config.yaml
lr_router: 0.00199
lr: 0.00384
beta2: 0.95
Below are experts of layer 7 (counted from 0) of a mixture-of-experts language model. Rows are named router (the router's row for the expert), gate (a neuron's input weights, with its number), up (a neuron's input weights, with its number) and show model dimensions 0-127. Each number is 128 + 24 x the weight over its row's rms, rounded and kept within 0 to 255.
Before each expert's rows: a language model's description of what the expert responds to. This comes from a sample of Wikipedia text that the model never trained on.

# expert 26
What it handles: Word pieces inside Indian, Pakistani and Thai personal and place names, such as Bh, Sh, che, Raj, Khan, and Indic script characters.
router [104 136 134 118 113 146 109 134  98 154 132 183 131 135 132 135 110  91 129 122 106 115 167 137 133 115 124 147 156 171 139 123 150 128  80 126 123 150 146 175 152 120 141 144  99 132 157 163 108 137 111 117  98 127 121 158 187 113  86  79 154 158 128 131 128 122 144 123 119 154 164 145 119 121 105  88 139 114 134 100 130 126 140 142 190 151 153 143 134  72 140 128 144 128 144 156 152  89 133 129 139 107 114  60 112 128 163 136 121 129 116 129  89 125 173 164 105 133 100 144 146 177 117 144 156  84 125 123]
gate0 [135 123 135 153 117 155 122  97 140 113 147 145  87 122 113 145 142 122 153 128  84 111 124 116 136 112 175 162 145 128  97 200  94 118  89 133 123 144 135 103 145 122 166 151 144 109 130  87 131 145 116 129 105 136 155  66 133 159 131 100  79 111 115 108 128 138  97 153  96  98 140 102 142 136 116  96 128 154 136 116 104 101 168 145  98 124 115 134 186 135 131 117 150 144  99 122 133 106 158 140 110  88  93 108  90 116 151 130 165 171 130  90 105 100 127 116 156 118 131 114 127 129 106 108  75 108 137 105]
up0 [106 166 122 134 138 117 177 119 108 103 150 144 139 156  76  80 138 122 146 151  99 133 100 152 139 105 182 166 144 198 104 194 142 147  95 133  91 129 127  84 176 102 140 137  96 125 109 111 107 126  85 102  99 112 134 113 136 134 128 119 161 157 114 125 169 143 136 145 117 125 153  82 119 107 100 120 141 153 140 107 133 131 128 152 116 158 111 112 138 121 116  97 131 150 149 110 106 126 140 145  98 113 133 138 136  79 150 129  83 159 106  97 123 142 120 110 154 120 156 113 131 122 139 153 123  96 113 122]
gate1 [157  86 117 145 158  56 119 149 105 103 137 114 144 135 143 129 112 153 104 108 130 165 179 139 144 129  99  89 128 133  82  96 159  88 165 173 145 136 100 165 124 125 102 146 152 133 167 142 143 159 153 117 160 119 106 122 121 137 117 162  99 112 105  90 117 117 130 120 109 174 125  78 132 124  93  93 161 115 127 152 107 116 124 129 120 110 104 154 101 121 135  66 148 139 132 119 144 133  80 125 169 116 137 147 105 135 101 111 129 137 137 158 108 118 123 126 146 146 119 152 133 138 105  98 151 100 136  97]
up1 [141 120 116 131 140 133 131 106 127 107 160 114 140 147 134 135 129 113 101 151 147 162 130 134 132 115 122  94 176 135 127 124 163 115 177 102 145 124 117 140 118 101 134 135 150 130 117 150 109 154 176 125 120 149 142 167 102 108 141 151 165 123 108 126 164 129 124 132 143 165 131  50 172 164  92 117 167  92 154 167 159 112 166 128 136 114 125 111 112 130 171  88 157 121 149 106 110  77 121 127 137 126 125 147 154 128 141 132 190 111 137 131 148 105 144 164 187 190 117 108 155 132 147 128 114 124 125 139]
gate2 [116 129 138 122  90 136 176 143 105 138 167 110  77 119 115 143 144 149 141 138 159 160 127 137 150 113 131 133  93 149 144 158 111 106 145 132 103 160 115  74  91 161  87  86  71 128 105 109 116 151 135 142 125 164 149 140 109 141 153 142 155 123 114 141 172 133  95 112 136 123 108 144 165 116 160 176 104 138  95 125 127  87 131 109 142 120  94 103  90 148 128  89 130 136 132 118 147  98 100 146  94 121 112 148 128 151 101 159 133 111 142 121 100 153 112 101 167 118 109 185 128 102 142 147 123 151  99 153]
up2 [147 164 143 179 103 148 139 137 126 133 160 146 116 137  92 144 103 160 116 160 134 106 121 120 117 124 127 167 128 154 157 142 130 101  94 161 100 146 145  78 102  84 136 136 137 118  78 133 111  70 159 128 126 125 137 124 119 142 135 170 170 145 163 137 147  60 136 130 143 153  84 144  89 135 114 122 154  96 144 120 120 139  95 114 130 141 109 131  98 119 151 122 107 148 123 123 188  92 165 125 147 124 108 122 128 144 146 158 113 106 168 109 100  82 124 100 121 108 128 132 141 169 135 125 164 128 132 154]
gate3 [101 107 122 134 136 111 174 123 154 142 118 151 143 165  73 153  87 122 105 123 172 130  75 132 147 119 145  99 121 139 136 144 133 118 138 141 156 123 147 131 139 161 135 106 106 158 123 192 161 145  85 179 106  79 126 119 127 151 114 120 155 171 166 112 112 122 111 115 175 111 161 169 105 136 123 107 133 172 103 121  97 133 140 124 148 116 152 137 133 154 127 108 133 140 115 118 162 105  91 104 127 119 172  87 123 131 133 124 143  91 171 130 111 102 127 105 118 145 132  91 151 166 115 105 132 112 106 131]
up3 [103 130 130 117 158 108 115 101 152 151 121 137 139 147 196 155 130 124 147 105 133 124 119 143 136 151 138 113 170 116 120 154 126  73 162 141  98 173 142 110 147 112 174 147 154 153 188 154 123 128 192 118 103 127 153 111 121 144 122 148 143 120 127 153 143 125 107 122 103 131 128  99  95 148 141 133 129 116 129 128 129 132 138 196 134 123 101 119 111 132 105 166 166  82 152  79 117 136 155 106 157 123 103 138 118 144 136 169 109 140 143 122 126 147 132 124 120 101 127 114 128 129 136 115  92 171 191  86]

# expert 10
What it handles: Table pipes and spaces in sports results tables, plus opening or middle pieces of English surnames and place names, such as Bro, Gri, O'B-ri-en.
router [ 80  92 115  75 112 149 131 160 101 117  90 100 104 120 123 115 125 139 158 113  98 116 140 127 127 139 113 138 131 132 118 121 141 144 103 174 127 155  85 137 131 143 129 121 159 144 165 121 104 153 153 143  99 167 115 122 147 148 125 166 138  86 155 120 106  83  87 116 142  89 131 126 121 116 119 166 135 144 188 113 131  91 118  86 171 106 160 112 139 119 113 150 108 109 103 113 130  92 158 169 126 117 121 109 153 111 101 125 112 110  80 133 170 140 176 130 131 126 105 101 162 118 122 112 173  96 131 118]
gate0 [121 138 130 137 134  91  90 134 107 103 118 129 136  93 124 116  99 112 155 124 168 133 157 105 137 147 116 130 131 194 108  84 106 132  76 142 135  81 108 133 164 131 123 162 155  94 116 135 161 123  77 111 143 114 154 143 133  96 170 160 150 142  97 105 125 103 104 132 155  98 141 118 110 101 176 131 129 142 110 104 167 136 107 149 109 147 121 140  92 150 118 144  91 139  80  92 123 179 163 104 118 154 142 133 148  89 136 102 123 108 111 133 104 123  88 137 113 102 132 109 117 113 109 142 135  98 159 149]
up0 [165  72 134 142 141 129 106 160 144 139 141 173 135 124 104 131 146  97 101 151 116 123 123 165 125 114 151 120 107 104 139 126  90 137 111 190 134 134 129 114 100 157 163 112 152 153 138  96 114 142 144 103  94 138  76 120 174 138 136 158 157 138  99 108 124  97 167 121 107 132 110 123 124 135 134 111 163 114 145 164 123 173 167 108 119 131 142 120 136 124 101 124  56 129 115  64 162 156 148 123 107 120 163 111 115 145 176 145 108 154 144 143  95 148 139 141 150 159 113 145 126 127 130 116 155 138 104 139]
gate1 [120 136 143 156 125 119 107 126 126  91 142 134 147 155 112 124 163 131 153 143 142 154 124 122 146 112 105 164 187 102 121 174 115  92 125 101 132 109 121 132 127 103 155 106 135 137 177 138 152 149 142 103 103 164 113 156 142 139 148 103 126 129 128 109 124 135 103 143 145 145 137 106 183  94 119  91 122 139 105 125  55 173 146 146 113 152 109 113 144 121 109 124 179 132 108 160 131 118 163 145  89 144 164 128 109 122 146 103 147 112 160 107 133  88  88 153  77  96 123 111 138 113 115  98 120  84 160 154]
up1 [139  95 163 129 116 167 139 108 143 152 143 150 116 142 136 140 168 178 133 117 152 128 127 126 117 124 128 116 163  65 129 180 120 120 138  86 102  97  97 118 118 138 187 114 153 156 130 124 115 151 158 106 117 153 122 100 168 103 108 123 110 118 127 122 109 110  79 112 132 142 117 128 140 123 144 113 116 124 121 164 104 116 121 157 125  75 116 110 146 148 123 152 161 149  72 161 148 127 158 160 153 117 165 144  78 109 147 111 154  99 116 130  98 136  74 145  92 147 147 106 130 114 129  92  96 131 133 111]
gate2 [117 129 137 148 103 135  95 128 110 147 125 143 139  94  89 174 107 143 150 142  92 118 151 117 132 126 124 172  99 172 100 136 130 142 157 131 115 126 134 124 148  88  97 105 103  78  81 136 110 172 152 120  87 115 146  97 106  95 159 110 150 159  99 129  95 148 118 136 103  83 120 148 114 130 132  99 118 163 141  82 127 120 107 160 128 116 142 135 110 131 154  96 130 151 186 110 109 134 114  91 174 138 112 143 119  85 124 111 120 135 150 167  88 123 125 119 118 175  82 134 102 149 113 120 109 139 150 123]
up2 [119  92  99 120 112 125 177 174 129 130  89 128 117 130 112 167 145 133 142 118 122 128 129 117 129 123 133 107 148 122 163 104 127 146 122 133 117 119 151 142  97 120 154 124  95 136 138 157 111 126 139 101 136 138 118 161 142  89  96 115 145  94 113 194 115 121 155 109  74 122 119 142 135 141 155  93 162 101 112 149  80  84 118  99 130 111 118 110 133 101  98 111 110  79 135 180 121 126 101 118 146  75 157 139 106 154 109 114 161 157 130 131 157 153 122 140 196  88 132 133 116 138 130 146 101 179 121 125]
gate3 [115 142  97 110 122 112 145 120 117 124 133  86 109 102 121 112 185 144 121 156 129 142 123 115  73  84 145 115 102 154 153 126 105  95 154 109 177 179 131  94  94 127 118 128 123 113 138 105 131 103 144 116 127  93 164 124 147 134 101  98 102 122 122 187  96 135 111 136 144 113  96  87 114 159 151 161 142 116 132 148 154 106 124 159  95 105 171 138 104 184 128 133 119 133 151 163 123 117 139 133 136  77 137 154 138 163  81 127 166 136 105 151 125 155 128 141 167 120 127 113 131 129  96 130  99 160 129 151]
up3 [172 130  65 138 147  97 134 146 147 163 139 122 122  96  86 150 145 116 136 103 104 112 110  93  65 176 137 145 132 114 112 132 105 135 126 133 138 133 113 137 140 100 122 152  96 108 184 123 129 166 118  84 125 139 169  82 143 136 187 105  78 139 133 118 138 135 114 156 113 120 142  96 141 122 149 134 134 181 139 115 153 145 117 143 102 129 121 120  99 141 105 119  98 149 143 122 133 103 143  96 128 150 111 159 147 163 110 138 119 134 130 126 172 109 112 113 125 188 119 159 156  95 138 122 133 100 124 162]

# expert 11
What it handles: Pieces inside Slavic, Eastern European and other foreign names and places, often in sports tables, such as Pironkova, Krasnodar, Szczecin.
router [ 94  94 146 130 139 119 157 166 116 147 125 118 140 140 115 137 125 140 109 116  80 106 116 128 139 125  87 188 130 158 109 115 150 120 147 159 101 125 115 141 174 138 126 188 151 164 119 152 121 154 138 151 106 159 107 109 173 127  99 130 139 119 126 119 114 123 104 106 111 147 107 145 133  97 107 138 117  78 137 151 135  84 118  93 157 129  87 128 142  88  82 161  83 129 164 129 126 107 147 157 112 130  84 109 162 167  96  89 126 155  85 147 122 129 141 137 114 156 120 131 102 131 124 142 164  99 149 147]
gate0 [151 197 121 102 157  97 124 147 131 160 156 137 147  94 129 138 128 105 116 130 157 141 137  99 141  88 183 113 140 151 139 108 112 186 129 187 121 143 146  92 122 162 129 124 168 143  73 152 143  91 118 130 122 105 129 113 141 101 181 149 114 115 172 131 148 162 132 148 158 139 122  76 148 127 165 155 136 129 125 110 122 133 105 138 138 149  97 127 107 144 125 153 133  87 123 146 193 134 128 135 142 144 118 133 138 103 130 127 140 124 110 158 152 151 109 129 163 114  86 136 130 137 106  84 136 138 137 126]
up0 [147 126 136 118  93 107 165 120 114 136  89 116 159 113 130 128 150 141 115 132 119 118 107  92 115  84 157 108  98 135 156 127 116 132 129 138 136 138 146 125 114 164 157 147 138 170 114 113 135 116 141 130 126 126  69 151  98 144  96 144 140 163  90 120 120 106 113 155 174 127 128 174 114 112 116 153 129 142 139  93 131 136 148 135 141 105 146 163 122  93 125 141 147 162 143  75 111 129 159  88 149 147 159  93 200 141 109 111 152 167 120 140  81  86 134  92 140 137 138  91 132 167 122 128  91 166 121  95]
gate1 [119 106 134 183 146 146 110 158 126 115 147 164 114 129 162 148 134 111 105 139 113 140 156 127 126 141 126 131 139 151  72 134  85 162 136 159 106 133 116 120 109  95 150 121  88  70 122 144 138 133  78 169 126 115 115 137 118 129 133 136 162 147  94 168 127 114 118 120  89  79 136 123 124 159 120  95 157 148 106 144 134 113 121 154 107 129 174 149 110 113 182 146 136 144  89 124  77 124 105 156  98 151 139 113  97 147 173 140 126 130 147 138 161 123 105 162 156 102  75  88 141 122 130 112 119 110 136 132]
up1 [141 115 165 156 144 127 115 127 154 105 129 131 138 161 139 128 139  96 100 147  89 141 130 153 102  98 163 123 138 145 131 129 156 120 120 139 163  90 136 129 106  95 148 150 132 105 158 149 145 100 128 170 135 130 123 142  97 117 144 152 125  91 108 134 146 149 154  88 171 108  73 100 111 129 121 121 135  90 149 177 119 123 125 118 118 131  95 181 109 108 127 147 111 103 139 130  66 105 149 118 154 189 119 141 142 110 101 104 126  89 106 107 130 143  79 163 131  95 111 122 127  84  93 105 167 100 120 148]
gate2 [138 160 147 180 139  84 122 164 143  94 139 114 114 110 129 132 116 133 126 151 108 115 145 112 127 114 107 105 131 110 165 116 149 172 139  86 136  91 129 171  66 107 110 135 150 149  89 100 104 121 100 148  79 112 141 115 115 114 105 115 103 128  96 124 118 154 105 151 126 119 162 132  78 102 175 120 148 148 121  76 164 145 111 186 150 104 167 164 112 142 115 117 144 141 138 111 118 145 135 130 115 131 146 118 141 116 139 133 137 126  95 152 120 139 174  92 135 141 136 181 140 138 126 107 134 130 165  92]
up2 [141 130 114 159 143 155 110 139 108 111 109 139 101 163 120 153 102 139 109 116 146 109 149 135 112 159 111 136 138 159 109 145 101 120 115 154  86 120 133 110 145 110 156 110 169 135 123 149 122 127 153 111 116 170 136 127 117 167 152 107 182 113  96 193 140 105 179 105 125 110 131 158 206 136  94  83 139 138 144 146 118 126 165  83 119 148 135 150 157 120 168 103 132 151 119 168 153 159 134 149 144 152 125 147 101 127 124 127 115 122 148 110 120 112  94 135 107 109 127 112 172 125 116  85 113  85 130 162]
gate3 [151 100 126  92 181 161 143 109 174 127 169 131 143 114 163 120 148 165 147 140 154 119 133 113 135  97 152 133  89 112 132 119 111  94 103 153 133 141 107  91 118 135 105 132  76 109 142 127  99 129 131 162 129 111 119 151 143 138 151 132 116 170 150 146 106 122 110 168 120 118 107 146 114 152 139 175 121 132 124 176 149 127 122 145 127 156 117 104 102 194 106  94 120 158 137 117 107 158 118 129 103 107 158 172 129 128 115 119 177 124 120 114 100 139 143 128 139 136 166  83 163  83 147 135  91  84 125 114]
up3 [115 124  90 152 100 136 102 118 189 126 129 138  75 121 117 125 111  84 102 120 135 126 118 124 184 114 147 112 138 179 132 158 175 121 122 167 108 168 148 140 101 101 130 117 107 129 108 131  90 114  80  79 166 148  94 117  94 113 145 142 125 113 141 136 132 132 187 105 140 114 164 107 143  98 104 144 127 131 129  90 122 113 140 105 110 138 136 146 109 111 111 147 127 123  92 154 143 127 134  93 173 176 109 140 110 107 138  96 106 129 153 139 120 128 135  94 118 126 145 180 129 153 122 104 163 143 112 105]